Experts of a small language model.
Experts: 8 experts in each of 12 layers, 352 GELU neurons an expert, 1 pick a token.
Training: a variant of SOAP for the experts, 712M tokens, 5430 steps.
Below are experts of layer 8 (counted from 0) of a mixture-of-experts language model. Rows are named router (the router's row for the expert), up (a neuron's input weights, with its number), down (a neuron's output weights, with its number) and show model dimensions 0-191. Each number is 500 + 40 x the weight over its row's rms, rounded and kept within 0 to 999. Numbers have three digits each.
Before each expert's rows: a language model's description of what the expert responds to; "comes before" lists some tokens at least twice as common just after its tokens as in all text. This comes from a sample of Wikipedia text that the model never trained on. Tokens count by the router's weight.

# expert 1
Description: Institution names, abbreviations. Final nouns of organization and competition names plus capital letters inside acronyms, such as University, League, Airport, SIMBAD, MAG.
comes before: ",", ".", " (", ")", ";", " was"
router:507494610466533482523508490486511455496441492456517535494467548465528526470529497536559470482473471538452519481490571492444542446495441469506514408486421535499513460470519469578497519478500531452492563443497465544523573386480490507463557544477521486474585509455467509525503613524570454461453539583447507517505487458479485531429486526450445554470514531536526527494492544501576538523565504473511468464450519516457495562491513470526490536546554532510535519528443485423429413560498545540525549531478508488512477528542569488500492468518496483411500572443503507502465433492550498515
up0:488545516539508500494524493445524534504407544495520505540501524448556522499531502556545465499486542532496510436472515572458584527446515419489507554526490456492472491489515448568571543506465481516490519478460505526572461468598474512529505504485566538531510482541564536518503472501556496461578532490467458476480452466430491517513553529437457553427571530499533418495486515517519491500472520508480505501533510499520501485515465557532505482472547492564511506607512501485618501566593471454500500506420489501441464416513579472525493497589545489436517406549493476431549501457514502509
down0:478494438566513513415515478413558492538430472443540551490488480522509518517565481511590523529502410490472553556437504585550450520499488499479502467517470480485470501571497483439512466483481512493519508511517545506548534454518503510511512497549475412525537492555498495543547551529480508447499543398535550535432524552473438503549515497493523565493480483485503455459435466495475455538545599526516388515536507520482522472515449519524487484473557517482613424507487547473528448500535494484503578546532554466489485516538502543470449540565543552514516533552439449464436502525533465511
up1:498476565489497565423420468480523586466504466528500655487478501528465463474483517501560515493488515455470507460517520540423438537534547491435391493446530449470503452532476550532510489472519526454540481492529489520454476483481549474523527460523428524550593522473454479501453500473536474488487447477489536499534538489449475538459485481489503492582530515456608518425533502501523478552505551490443440489469462486429504506528535498483476565444541415495475507527494477470437486455490430513507567487485530466485490546469512504434487461514415547511550449525537562455531508504450486445
down1:436475466516536470540557545514481467421436530525481387521485498435481519488428467500518431496512502490476520486505376403549569499523541467524569468536538439456432535520507489465423538490504442509532502486521453503473514550498438499495495518503563529447443497511562543469479463483460479498556538509563526501486394557569520460546486514503514464492448466458396473504486490422507478540450441555492514482525468526569549476471418446508464478538494536483462513465490484462576524486473529464537446542500517522497494469414507459492485502486478484501466537510492473462502425459556468476
up2:539526462493492496513543536484465577458542550500536529478510526514475464543460524467563497480486514553501475450494484532524563546452459455535491464531484556517549567502452418466415510532560547514474572567512493472460520521471523511450424572432599455462530489537483529543487460542480508496556454529524472523511473465502497531568450492530484495511577491492484523544580542569527574503526552541540521499536398540548486490473451536560552613511508491505486559555450501438499560490436517506525549508426485556537481491515514532471494485540496497464541554551430483503498547520556492558
down2:495540542520517478553524484496633471452444508536500525525496523552533477533555452545470482546483502533498563508480531475520513546594555483514451485523490498466466561521518571541499545476504546549485473434484476571514507599439522455511563498550487588496472514506471539557456418518441506506577548537501545485517536521468514533463525514559486476538539539533520460480555546399465445524515484425394499470545547445532497572491526509527472517542507502481532481457542494541522452472457493487438466544524486502544441512497480559475479513500519536510422587508487442475491438537526505437
up3:558555513518533511489462445509482446478454482439483484510536476582463554570573492497436500514454499494496476487443463438437446441482491438488488483475467470482507496432422522577538551498497466468519484574521513512491475481494481515505438536537541527483481500494514547459476483464592417477493585461537489471594524589477424486508410479541443494450538492504500491546544454496478485497453461540448511527500568426533549554472486443559462531472525507489485509504538588485443497511515506521473519498548504514494511458467488518467480560469468449543526536526459483617445547430448532541
down3:424527534451465491522501530505455530495535445576454482467422521439531446453484554491445561522498520561557517488494528472557492471619546533471516454471539540576469494466591473458480498573473445471457566466442498555519590580493506475473445538556517521574502494481427523539490431431472521496453453578432484468466485514502433454468491511447494528444526487548527505461544474534558494499478457399494538530512484494459539456497559445463498501470491566525542442511451498496477443503439470494492480523473522490523484486444530522485490474522517555506454462477561466464533507533507521492
up4:529568504454502458521515499509482444498515518478551417468504521446511541548528536508504480489556510429394492465549487459406524509477453513519574591458478543449476525502555477506599502521540438537530405532483514524503445515445511495613546484519520537538520625524524525486542486438499519461488513458488461482518456440492437541433506556492415437487461549464505468532553495482491494541494455520483444441497527497561478472472456500521489510517483487517467492575509464501496424471486497507494452417548454520468471453448483563498475504458533450451451459460479485516449496473535463471
down4:522515527524492519512483474520532515497498493557520477559510515472472506534467486576465513492540515485519502552557505470559573490463518491483461475409503437490513540514471471523405514549486498536503610508463526582546493498488476549480544482510510525447511440469501454504556493534470451471432538515489502431510438513530519526494500500537563479492503485449496480499524447482541419545582568512534474521499474501526510492549497432401577512421496414503456505501522520499490519418487503465462608542406462544495483535455577428527528510516455600437557455511471502536512459478403507523
up5:505526452451574474523517557527492515566511541474456466488522594510502527584523471501472541467515481576533483439433600497543468462467529509558513556489507488510528548558470532485529501534517520478501525499535519437484546489553539491533462455501489552547586471411485540508492526503511514443528524518482486508493468492528505484449529542524584537539508488499493531597429445552505556571525521508487526442468495556460520511494484531549532536505491382621519564498486454551450559508467495542511493537538453546524468507599456435513540482485532507527514526558501491567468480582486502538
down5:523409494536479555475521476482463524445479469480543546488495465449457442418430526549543523463552525485461475459552479443505480524552495540480498471547488457513475497493538490527457534582486456514537463506570512521464457478455444517532495514579567514470490523500546455486517482439453439574449502480485462536557473528462504567519540435529442469528524561478482475482553574503507445439443505495466461528476487383545517527452491511481463474513505498406501474521526549522520480527497572427522513523505554431473470483479507584476520585559455493464508481444469504428450506420554459476
up6:527513517534526587485568552474504490582461440503532515501498505490500504527492468488544466533563534525521456465488496571466452594468476482519454513522503567474475457485489478493495525475458505547515540508455499499500488559480512474482495586491518438483522418521488493546465431528447497464519458560496521486497494525507424483532526529478459475590489438518499513592492470491536555443509533461511502438526584532467573452423547494440506473435548462539582498520470521486476445487541545479486555536433552527476445407506585492538494455565526390430433483503457451497449479501493518520
down6:454463486457475444451589463432533520517517557514553485568445528543499541495425466539479423504527521509502492552475520467494535452516488500479563478528546484454509514494529474492436495526623568451514538505542488513504479403498486526456504481495564524463475588518502493460526493421446486524397518513486513510499520484487566516434541508518544515386536494581440504440453552457476486446468507504486469525518488468518398492561516509484541530431480526529427479473504430506487546540471501501550517554502446475396472538516546523445480513523502559497491536437527532513524483472465532484
up7:545496491473478533525382468435444482483451477545497528513435533487538493496546463527555458490484493433518501455472557519526554548496507471537405475537520536461529523511528512518553491467430517445512550592472498493416513504497503576469544535475490546580507500443551501552464504500508472540507526554467481495419487543472487468516494450477500569499503514457535498471512496501525469382510547477488444438469567485515543507446552554489492485428564443498459502444549449427449495566481469523557518498546481448518480526589555499523468529533450460443397496521477503485496448513482509564
down7:426488541471566427488557432457477478578449467550436511530577492483511461564450444457454523452420505520417533501487506433503453417455479411439521524429519512514507434458472516464471451532520475568453488451490487507432534522475458505524462516500498510494522549491503499508568519519532428486481481469466523531460496519535509532565516519469442510522459571500501492428501473558539502512516473519510488604519444529494491434446419444513490514559517510462495513545444511538393533509523498427486503481480440559459456553525473455464499487462497517555500446510533466488464525504557508540

# expert 6
Description: Copulas and infobox fields. Forms of be and linking words in definitional sentences, plus infobox field labels, such as was, is, became, Occupations, Kingdom.
comes before: ":", " a", " by", " in", " as", " to"
router:521439500443459579585501523522450538535495439509539525453427515513457549422407484461507564528454488523579515470526555417520474484490516530457441483532499523437423474474446470513470460557513502453550558514495492549516497475532510505475524528519494621616493521509497494465452554487509500502491477472522442483487532475508460520451515500483546462510436550516513588505450570505446513467540440497477489474480484489471482453444478562460610489575508497540547504525488494546461512524490497489484506563521537545516495416553534525465484500494538494509443492453531511463542487444599495535
up0:472524550511550590578488503532493489451513508490451562469533522484527443498516525484510501546502504484453496475490460519520472458507480487493517557492566516558527430535428432427523507471391531466458500480505501500465484459565489498518495431532510481505531449483540513547465470428489528534479544538562521439506512515517504647496459518493507538506481533484493565594507537536510492499558483578484495538478488526504461435506445544567547457499505493517449488501471428470487538458520580435495442526579522461457542548561484587549444427531562436517522504541523473480490566443474510473
down0:468545537481498524466477388536524509541549535519594451554532434537527543503488506523490459466522541473489464488493492498404505513506502472488534589481493491492467528530494525453500450389474442517394418581558509435472497454452460464465529418497520523517486486478485506548527511457537496535558384495457422464462488469464527531516502479506456446465514433490486520549465503499504527493555556517484441469508475478520539529527519455519573531482458547487509502443524566511510476510476494547433523462521539493570512533543476586532484532561515544554554498527475408499464471479547461519
up1:528530542537493560455554520592476500484465498429485610468558430546472459481509535587525517515566467505548483434517493497561524491584556516532537534498540481432466400548514550499410433518469489470501451463535555547503513487496563532442512468480526476530469516460511441521544454485579456521562511488543580514476534497480490524449508508525554543527460524473465463496503602506480508490544528560526550454482462495497493452518499467526441550519534528519514443510428551449459493529490517479436566495529499521492492555534533535475619562498475492512438504479520506452539516501494495472
down1:589543529551515510425486551419544526539539467450541496499533513454509481489431473496495496481519556411538478505499511535460480469481505543481501480553575540597474464481469502579506482476460450477524535485486475419495428467463601517482512474448494539559571520495504484460504537502562461513492593472549496493494526513546508530582453520476520515516468526427459487406535474466469463409488444530491419546494437532505503524510560507457501507595481550554470412532468509522466507495490424496506540504491533548449478473440536451477465507529555469453488507465558520510448543516520494474
up2:449530589497513573525500546476535536464485531499569519499449539488460565536474484498587441459444481524570570537525491554486575509493535470444570529433522516491465487511571454542537493525518468515567583523525499465430484490547547469539491489466557511514511512494537510469530516558506420561513530533541465512496476471521494488529514473524445488469483466542557426448464509554490576508498503490500402456538505533447475469486500540538510573529446545508516530536464457514531521448496519435507506577477486462514423455496468417534470464510556550503534501487430510440452491472522622476
down2:473434492581473507460520535555560516460490504518507470510483552491456557471469461454427541435461523502537520450390522468450502570492499506552520495514424506469526501495541469439547568578520438501470486466519505516487470456505457503541488518597532522523541463469500506440434526526519526531416418457485497483514510530583530509527454579525520514481441480519484547495498453460522481463569540459474511483576491528487506478484423483502529478419543469444431481438555499504459529487511456556443551545549421543445541461551481517424492530553487476539467487509496455456509485458498559455
up3:512541572475456511557473470547442497547548457550558468495518450554504478506471546558537508522539467539502498485432542492578501526493495530474415503459551476465509518484496509505565523571459503528485541480463545449463492453527496603528494516441576555520455446426526496409483529575492472534513493516494595486447516548490476458529464539481519536586565513529549416485521519506423517481456440491520525544513472485474494446547517553629536515575537469487544490505496568451549458500505508488442542504492585467510430461476502475481467465559481420490488479514523531492493494508494493477
down3:501560476558495488490501538563530501536533445483541479477543481451578460543490492483452426466537546514515528503510441531494438543509509414511524510422378465466527504493472519481544525546522564552475445532537524488511541531509493536468538522417443538518482542492519557582611408479496517566484457450430511530542517508490421433462466469485494517479514473473423453444507485494438455520501479552485502539534522509451538546475469501538544549428448489532547481525571536549539505518503550549393468509475511503492475531510429524477461499576542470512554543527534487519514494531459509509
up4:554493444505609499413545487485415531523479533540503470474484479512509441462548535507509378508451547470520471492534536522479505430486426490574527464566505474499537560546569521562568506444521583454512551539522499511534502541462564516524462545486563503467497500481490536454429484526463544520485500532502573502494555455502517508512464533529542513475570563488492512499503565510550495503600527501537505442500523476499477520494581497571529486524487544454557510481531573528487530511539610456574518458556529481494551521515500524481528494430421492478493482492473483487511552510426505554
down4:548517532494454486518502483507494544515495525483559543480572494501449524460527604472454548521510455530456485471486503491506556569503489507501570461426418455523552487533488431506515503472484496485463531460543522530558578466474526507496473407515539518547423455481501549531524649487485431466545485541490546479493499452498509454531506602460562543451492507495506483430481437478508526551467521550481485492568520493540535504444448420494529511492440535479529544597515496505515467532456407524550487489535523475515546518509598532473446516532543516497452489500481480440491469532454563535
up5:508467540487460485496566493474460419557501520511528441472535518451557494509475515544472502459477518503424531506485518491472550486469454483527571535517463488574522482443474444469440537587522496444500496453452428523560473556467515504469537494436472501485510542512543536513444501527529509472500477502480498464518479508433579492502478537454474516518504487543507548498515531485505541515469485481551405443414427539533490467460484462492539560480495571453439502496425540571479480445518508487457581502506591475517476446531510593468585455496446478483560580508565560491609497485509564501
down5:535502499468465528512503439473534510474501501568490492493449453545481462493529517464496443486443511496537506466473586447524530474503481531534575462559541619486532563448536477460556465499400594501522530497545457510577544490541506507402532484495508541517517511494502470471518456473496477500563473513506500464476542503454496496496522500525471489466556506588555471543484450497472543540443509462548502494507464550521429582487490547533518466483541547440448603385492553508490507475479548555432441490531575491479509557534478417524516518491508431510438480499442510534480447547525451479
up6:472552487483461542466476492470469516489492513413501489485494505473472528461525556522524471460522532494482519512483494493484485481493537595474405509545496513500463461459484460548513532412500502542484493490512468523522555498469530523491533499464525483412585532501469544459502484442527478439500487598443518520547511470454513484567467535479481513538584476480543556570562490551488463464530470438552474506451518466453451581566512528456574465468493484466487457517507394483425505510505580482497508451539518394605466474443474446492544565489537528536479494538521548429529543550526425452
down6:452449507492541566486472501474533536528455515453500499421484460450493503526524500433518517453528463496473541557545524537529459557416524473477490554530526512481521555495518511465517458585478495485486487446523559525462563475536441413476459498578488457508538403469535488479512575485479535525528475450509478478522492479504453426440509567555495559538482548492484466519426449470530465587460548453487489498514506525516540455487460441511440462537526476521577559498448507442487520509490507459501414537473524561457525427379509550456472436516480511468505561430522530456476501511462477571
up7:562485551508466516494549531473535478558428494531482504483506552473500529571473437446565483544514497528504483517453518530459472430539504531508547416539412532517507567486465479587457463534549510517521466574530499513552533485524533511513570490555527510511508473488512556507483546459525475559494594457423527482513555482472562500490413479455531568540482558524426496482498472491470536411491545538597531537479522495533495477532436497490519534539479582510486501493476532458456438474529509531456559443530403474424522517523487541535455540478495546525492590479516509601527486524500521489
down7:446473456493511462436508520473548492490617555492476511518463498528443529490457551492523456549487563516470586539501518500472504499565516582533515584527537441546466550451484542523441534482410513485505513515452497524585495497440489502481515502473514498459552464528545522557451434490454490536492467565464500438554524439563513456480542537500562545490487479571483484521479565513519517537510451506507545502470461509527506510582513484542577482436444448529588537403415498487543487551506570475401522544485515445492495500498570481530498486471471510496495455517421488466497478554481499456

# expert 5
Description: Punctuation and years. Commas, periods and closing parentheses, plus years ending birth dates or dates, such as born 7 September 1954), In 1995,.
comes before: "\n", " and", " he", " The", " He", " which"
router:538563487516454571587531555496496459516522482517522561454514530479507514467485535442447499474484509536463496497446505492438474490481498462516458481506420492418469546532486408616552491580487458407517588493540538557496516415570562456524542520482480524503516513522482538462499515607514415461424572516463521512525439531495486464468510491520444544553514553456538504474547501545540492480533412468479484420524512557454453555484457518501463476534505536422501497574467495451483466444499541502513526553468477514570506511499513529535507440459502542490494513479488497475497534484465514558
up0:491507541524449527525560536532510563468463504480445438555465484503534566457436423496517540483509455486499484486491475462467538586519451457513515540531423506484393466478466511573464489503456476544543550522549470491458479408515587480500564505531475460470546537587436525476486518488515462486527472507478530510548569507500549514583465483477462456474491522533510522502511540484553525602483576446470460466531449560493485531500473542448536535527445504484491491458468509561564493421570576482464459497514479549549467488451505533576540528484549521419506488442517517492439504529487463449
down0:491489503481522505480573510427508508514570534489500503459444521517526559506507498518478485479542547505511566515472437435496447528540515524431555526468476444579475532508512506500495473462497518542532535519483518427492429461534534539415579498563513518537478464522477486447451499525452470529469537502540548436508595510528569522563468498481444426474478514418497526515521605441577543494480511561441480463404496509488506531541502520443579514540488518529459541528551455484448516457505432497515484547561499533526486451439449483531495526540547511499530480450548469595450480501536415540
up1:471535530475552526531489536545534509473512478502531497492521537485459530442495490404519468454492435435544522545492523498529476507493509511532481556500428485519486484483523463581484552555530563536564537537536514562465446446451517518583611511518474459478525567556446473542481550508539521556563441505486481546504483511482537504466504480520529527556510546532534453479534457480486563499552490431526491459595483492527523472570535532467511465522584521511447505506451540515557498455473581502534581488483544444567476498531490480524548478520589419532478510503486575460582579545474534459
down1:536453503483454485434479545472537578419485412475518499549490512506527506558454484513527553545524508449516463478425444503420516524511447429450441451543525494515424525505574486501480493508512420510490499511502490529582552532555499566464530504462468476592452477489549503443462454448519503489510502516464495509553569419483472456578534536487537488487494500528455528525444509568448444489463529529523530555506489574551482573473472496551446455541462535490498543430535500471568498551433497516479412546498541547504464531523555502542510564483564477501550493519513469471535471554534542528
up2:431551539533488464529528494549500524435482582550458487483469467487529567555486454574465458454487455509453441477512537481510458480527506500538470559502478512427472459488465393469503498563466512514491508615488459473429492514522549501522472504492525529495452489472509562508481473515475521507621522514545478474543468489568557473523495470479540512438503444453550531520538534549413489512535494487473436450521428456440606512490491438506496542427456513534565430463479524544528525512475544522498506520459418489474477566504509505505497538593504464521471550514513544551523508531542428543
down2:563456499488480518496490456456483494473494429497450472510486466524510581506527571533504489418434504444573542498567474490483451472432555493514563439420500528484523528486518488471494446504561527529547536476552486450546474521550508489462525457578485446488479496514510457503564555499509525488481504517401468565482472461480491545559488453519490627557544559537459465499497472509500516442484511500472517494411523560577470555475509545475534506512511540443478430505417523506471389469521531444470476474478535448563440519504538523490567504477501439520444518494535519496551477497421497548
up3:559558507490577479483458461563509479504479459577472509565526514563508516429447511476468556537453469454492473483503511426456484536430525490518507486481540477486503488476449547432513589508494479552477486494452520564458526461482416476479513491537455499577474528550595542543501529484508492469552482535488520473496541455429540430499491463484522519441510486539532466481482519463495597483496529504511428474514522484471527496582513411449494489480428543601562521573445497529442494538467564497444504483512403519495488524467467439451488475561453494410510513484490539540518527457492465446
down3:485417566377469496522560569453517451518486493496490526479497516505549550521496487519495519538453544467443510461489416532553463446497550496566536447502478481525498510562521439461452506528504562503527559510451476484503512493498505498529472521401486428522499527476441467440478472539529520498406540468498478512517501499520428506565560558561488502464509488510549523545544501495469435491465548504485469517532496467580521509478537598443492464368527571537493487502460484518478488488462466477550575482442508501474601458524524546563448529481522512531504523478471464531484487523413510567
up4:528511550491487525549494481538489526395460496510496488459557520498494533552536532395501453508553526556404527502448480512519507477526573434532516475532591515528495554480502549446583498515498505523506544545477508449522515481443522485506474551491527501474447527518544540502507491543477550469484514531578544516572468486557482543505486492547545556545493482462506469499514446483488471527488465469459516531582608536513447528565514532509574461524541482551537526485509478416464523491505504447536518581566483504549472516519524513465476508510582518547572535483487557513482457435606424416
down4:470500559574481486526468571488504516573507559538556558495436489520555510443488512466511513474533497546493492465538522527522466466546505559456489485466455581498483535521517508527574459511534494497481458550503499429442473413541502557545506517470494455488438472462534535425527496522482523481459542495494534511550526493469456568573417447494512515531531567440490456470528523510512495492455554511479474521540492504388500410472456551588453486518507410498462544533449496472528481557458526511488561538492505478492481505500396448451528495566595573435518429485449468515499498532524535476
up5:517497554528444463506548513486409455496545481543559491494485477507515481512551486495456482526480482541499503557477496495477632535523552486559527462475567506499555496498520552565503409478481449489451524498581493536484536525461533527527536515498472557538475543517529471557499517479510463529538525524591482539430486562496535473496566468543442511490483533497539557434504553553540520496503522554539547551548558466474453421513480504487540580531432503513487532511591375486524466494482542522488490510515460527544524548529503496468483420409510493472530470603458498534439517458455547487
down5:556462527423528494490414503472577563493520405540533497525511560432580529535496488527486495433532443474471541411499470518466530515488520542463577505549497515478531471538445499500445503507484481591486464527448496516431566562491542438469457474501514526549506536468509463440488557460446511470416531427523527508592560453531527502483503526475504498517462447529526498483461566430481529545514488497542501500446495492545581578539570567501521497479514491490508533552539554527492527511513487537477499544461506522452505519496530484496498558440434523503502471510506483470642542521549492465
up6:472495561536481556535515545473482564530499533535467520488507404518551503550514493503453575474538539448537512594501521474485455496520476457442508479554500520451513507456456545581483549466483474420470494514461513533452538466459540493463458469522519508536477522446529496524524489499492550515457489522525530488475528570547474609452458578459455498464485556452449441530449527486520540521561596581446583545471534499513549552529591543482539475521501513443502488426483489546487449551478549513488454467463536509471527536499530521549520628469489502541466559564503472470515534529533505517
down6:473536491519483561536409452539452451543538487570469495500514500477565478471470446516538522437540463419505517454453438495517512462543516534464523445535502492463553455503499498534489500562503540522427476486503470524531539458533491491502541494505473523518495490522503523523437508522501420509511442501500375534547549576520509496371531487537553467529546511478455486526500444452436419481484518562505461487488530556518535418575442481477472486508532519442514538569476482523555492424481497442470512542495536466578462481492428483486465577506490530563480539539524575489406506518499448502
up7:471502545589548551546493542501510552555503536477456446545465587545463540564426375513569494489515493466470457499512499511509537457462553504517510501564471520520540422517507461533506497573522464508503430536510474497474403513505517519428549442537504471532514509543486506512535518464567494477505461499522452546557529511498494516514471481581547527471481592482522546526450494533552478530527534498498492477483480533461546544493440443469492559528582537463525565451539492494537433398505527497481457464543512530499478502580431542526537539444507514409497514530543559474502570478542508475
down7:433473555448504488481449479554502574443466496543511484529534545420481421466501510514525542511515504487469469473510541418487518462463494468425514437499492476505487538498483409532519558517506531523458539473488511447493388457560536525484533496533513566544435498586516503449369548507583480436502564545545570498446584481517512502488414567541496508479523532514491566481517626522495463505478500522504471530498483491523529483475514511506472501506500521467440479489521471493473490479434501554498466539466520542498464505570495550510580523443461440553431545517441516474528478475475516522

# expert 4
Description: Table cell separators. Pipe separators, numbers and dash rows inside sports standings, election and results tables, such as W | L, GF | GA, 1–0.
comes before: " |", " 0", " ", " 1", " 2", " 3"
router:578488497454530506543482584589513468531469425457481524537526497496533515509484483502474519485500489519536476529499524518449568490432556445524502459485537459492451512556540486492561449465457521494446591464507481531522595468481517529427524534558500523493512456549538606537502522483541488507568505527472492523537545549577550513549483488495493479505495513493570488522493496558496533451459456501502548474470491463417487536507480522546477515541531523480498506513357449481528464440452499496411509508410536559455507540450482558545447490525483489458396455492423522521458525435538498479
up0:544548508538496544550547528548505512483495515489519472496492508419495557496526522553603475487557469487445540526554471549471542535473472448484517556506519462427529515523510492579500486480550595605491478490482493601536479552493576442525456500536505487586581514549531479545481517526490491520505489550428448527506531499462454529532501531444528521460574448472505509464545459538457501526498517511525479515512529526502552560474546450526489557543498449573432546423535499405538484453481535499454554513463580460513546442472460535504537518494531506555538448499488541491485442573454527519
down0:504481471498408524520484437468496453547542491480471576480482502562542528511502492445498580451496472479567521500476438443422500455539455513517517494571494467523552474515502538409455533573524528510499495543450482517460550506538472477497505518440522524465512467429486506499469562490468541426535493474418484459500476502485490531506485556500580515507560535447519448436531557458532436526527508571546543452537512483442517490563426545502551567427501454526584472479497467534539540481551520488493479446544583470474565545564475524539508473514521537569452453523479477488480442512500586548
up1:501585511479493465537461489544460517485503569553454482463545496482504581493505492509445527536507501492490418525496538455485494527481470599525535527502451535514499532487515492570535505482482596490507508465435548535486499488573555575547455500486520536511541600497500463493520501485486545525541538478487496562580489512464454500544522519533505535559480528578537496520510538545470500572504532533481472581535590553460472515469469412558512601459509546531487541517472498461529463547522532542491497530425503531460500524584584428532436531474510552498505505447533513543492472568433444566
down1:514489522495474510581520481520563479498474420508522470544610545465486484439546511523468512503509479504510488482484486493480481480411498474553519583432551463520532500510417471461473477490521453510447470494553590502492497530480507522490572531525518555532521551536471509469471442513507479467525508537477465481448489552511570490496426420498519496454513525529512476469487477513545520523527505445557511438483472560467504432528530509445508508400473520524622522565427438491491558397560495433477473463432465549474463462505465497579472490490489537496442458504429552565529462562473479512
up2:538532524526499521472548499528490533524596411492443464439501476512469552455537451444505555463545439480495459543464493535580514481524507488614509511541480493477543523447490533482425435510431503479592460531497498475462513565477552528533480482484500478469535482525496467502446470537512523513454539575490507481455511468472446470546465531451494540476581534526531437459517585506433530533518515487546457506518559535481467502506483577523500524523488559517545458491519459465523574514470593498504632536541499479467502541510512476502548519437536496512535544582528463490443501473486487393
down2:555536524551579427475442487549533535500442502495533447460453508484409403541537515535498552435474443447476508532545493483532408478490526515505522485433406561533632459506485494508505488546495484486498435513504499511480551513545530442516563484489529500518477515482444524483493515497421511459560478479488457498448456523506532505367574554587529533496456505494532496506519469510501480525465453523434522542519466558490471438435482446465505488561534481511515444533544468490497532497500450500530447538493486437521444447485455463497477498440518530464467544486560550528547568498488490516
up3:536505498504505516565425531487469510526495505450484549480604533502542508596472468587482585523487494474538507439502505487506509500532519508534485490554504552524455524499535519478544517490498485491517559508525530540559469502500530535526513554489510502566470483462524493556515477472529573570538474556516490519418520552490477611410468499568455508562452555492519569563492487524508542525496516469468572549539514473481495434553495500510442545507561555472517530529468410547580417581528498528563422546479474514447470483492462467437491497477527475461518534438515546450575463514447458487
down3:545558554500584443556461529446575511557539500498558527511487534497476458549478523475460553507486495507497548458597475511474519465555478514470489488549488475496478571439420455536542439504484448507538488416521470500511418516507410552527507452518501455471501504583472480514458480518538539505492514505541496478423506483487421513503553510533502495468572516442534435475532510552488479471470536490536477478552535522532474516449480492532515555461465458508459430469528430487467479564446525516464559505562502489433480554465456483487443436561516504519489463537482448560407559479450478597
up4:455478479476525532514464483435448452528457453529497543397532535429448469507499443498497419505492522520499467539485523499495532543471434493414508471522535620461475396494511497476482452507554495574413502501502474540442451459463512486472489490480510571489495555533490503547470490511477482572489499478562503531488555443540555511477466522491459443519477479487543489493530523549448451526602510483480417426509441412541473462480420520483498532378560545501539532502497454549478507456521541529528475487526495491524514498512509555514470510451492450567559464467454503465564483454489529492
down4:483612475464469471485506526509514526541603512474474456555497437564566497508451473539441573488462425561426456499448528450515470501557486485579509545504533438548484566579523549530474527488552457484504474489497511518502545494526453420504473530564506494438538505505463487455538539534512457441518528498502529595477477522427486501577543498503508526537474542537549486447519461504497556464544466519444478483430507547504604478556571509534440505497548447478471500446509449495475521449516453467475491576472558509521557522517509487480488513542542592517481502483435497501523572497515504478
up5:444520471498460515489472473504562487559469439480473503478491485464479535493505498475490550531523517420452418581479441505546543531439386546500428519571483511447543489491470500543526537599471551496453468528452533506482549505583552559538532528471479514496485480416476591502524524482475519445477546480513451477426496489476564541512511426500527566465459493538479458409556514524548467523517543454490551470542524462494465541490544483506480526489480537521446449518483477516560462471528521558500489439470517473539447481558569421520512495475534546414518571467509473584529478479481491472
down5:524472581495476487545474500464552544431536533516525522464500508437510522454527474467488458469528499548447504469496500587469477556498462489512473444529475444523484484489587563460529569557507397484490514500452541546441556545522520544583494507492487464490518517483566515512456576425561527518440548454442501576510495499428474483434464505442488485467575552502531531433545496482516439473574552546474473485579532562463565525584497525479542507520467448496531436492461503436493611553518522459511509515515563527512514457516531517477448469501528485514493461470532493461489491509565487451
up6:517519480504421454523515526490477527532454445509531494482475456501416519448529519584497531471475509462434546481477549471493540501519552514466520442461445585455476488480450479461479434589418454454480499492564448488538467492466423463497514582426465529510531450433510486497514464564500496522496516544426510520478439524520512488463597519424458466528493458477502493481530541488488485502475501463506533468441607504492478525438487499476461469515565525437551499503452501556529478551510515518506460441464473531615512472501491533396433544448405494491545506524492481466461484516458470534
down6:509504515501448480486434587515476514467515503413472493512479454548472483547435448528486427545491558494518444553467496478473449502546520558499501515447607520504508546460563524484514505469535517470544547522531506534534540546582533508462428451515526500571576475500516544462542534465508607514520505499454498510490542472470489498564418513542488444483500558479547499567507505464543486459498543568505550531507498464498458528608553476506468523369466521513441554436479507471464568450545529500522512432444455488512476452507532474548488466501546473514450499484447492493521502495516489598
up7:452479509569475508502548466481529540486504506440521504535472441483568520511548526485510491531480456513564462530437572456545547564515423498515507515537482513561484547560462552519440466513467417464562520483417464451583507451486549490508504506522527575543497424446522493464511519520486477488529543461555483554532427522479521564459506532434543553521504550466516514481465494519528445509529469522490536514432567508496599495490553466521455508485480530445525478468428478530437483561463522521494428544511527471486489489448522529451542467415451496445482463450432541474482405425434481493
down7:483556495531452456500505490521508579440480495473534534519545466482559553504526498569522434433441537471419505558522541467541478515476495483464485558528567512548526507481439454457506610482492506428536392509507453494502520457541478541495468504565479493511485617526546448473535461449506530400548588517505477512515535433439536522581506492469482469529535500544455550473524560444516530508530504531478516481516516541530504472482472419483477494530548548523438442451467511542492466499393492496535492432446495473523498476446523489473449533543463490560477496491492563519555480497498471561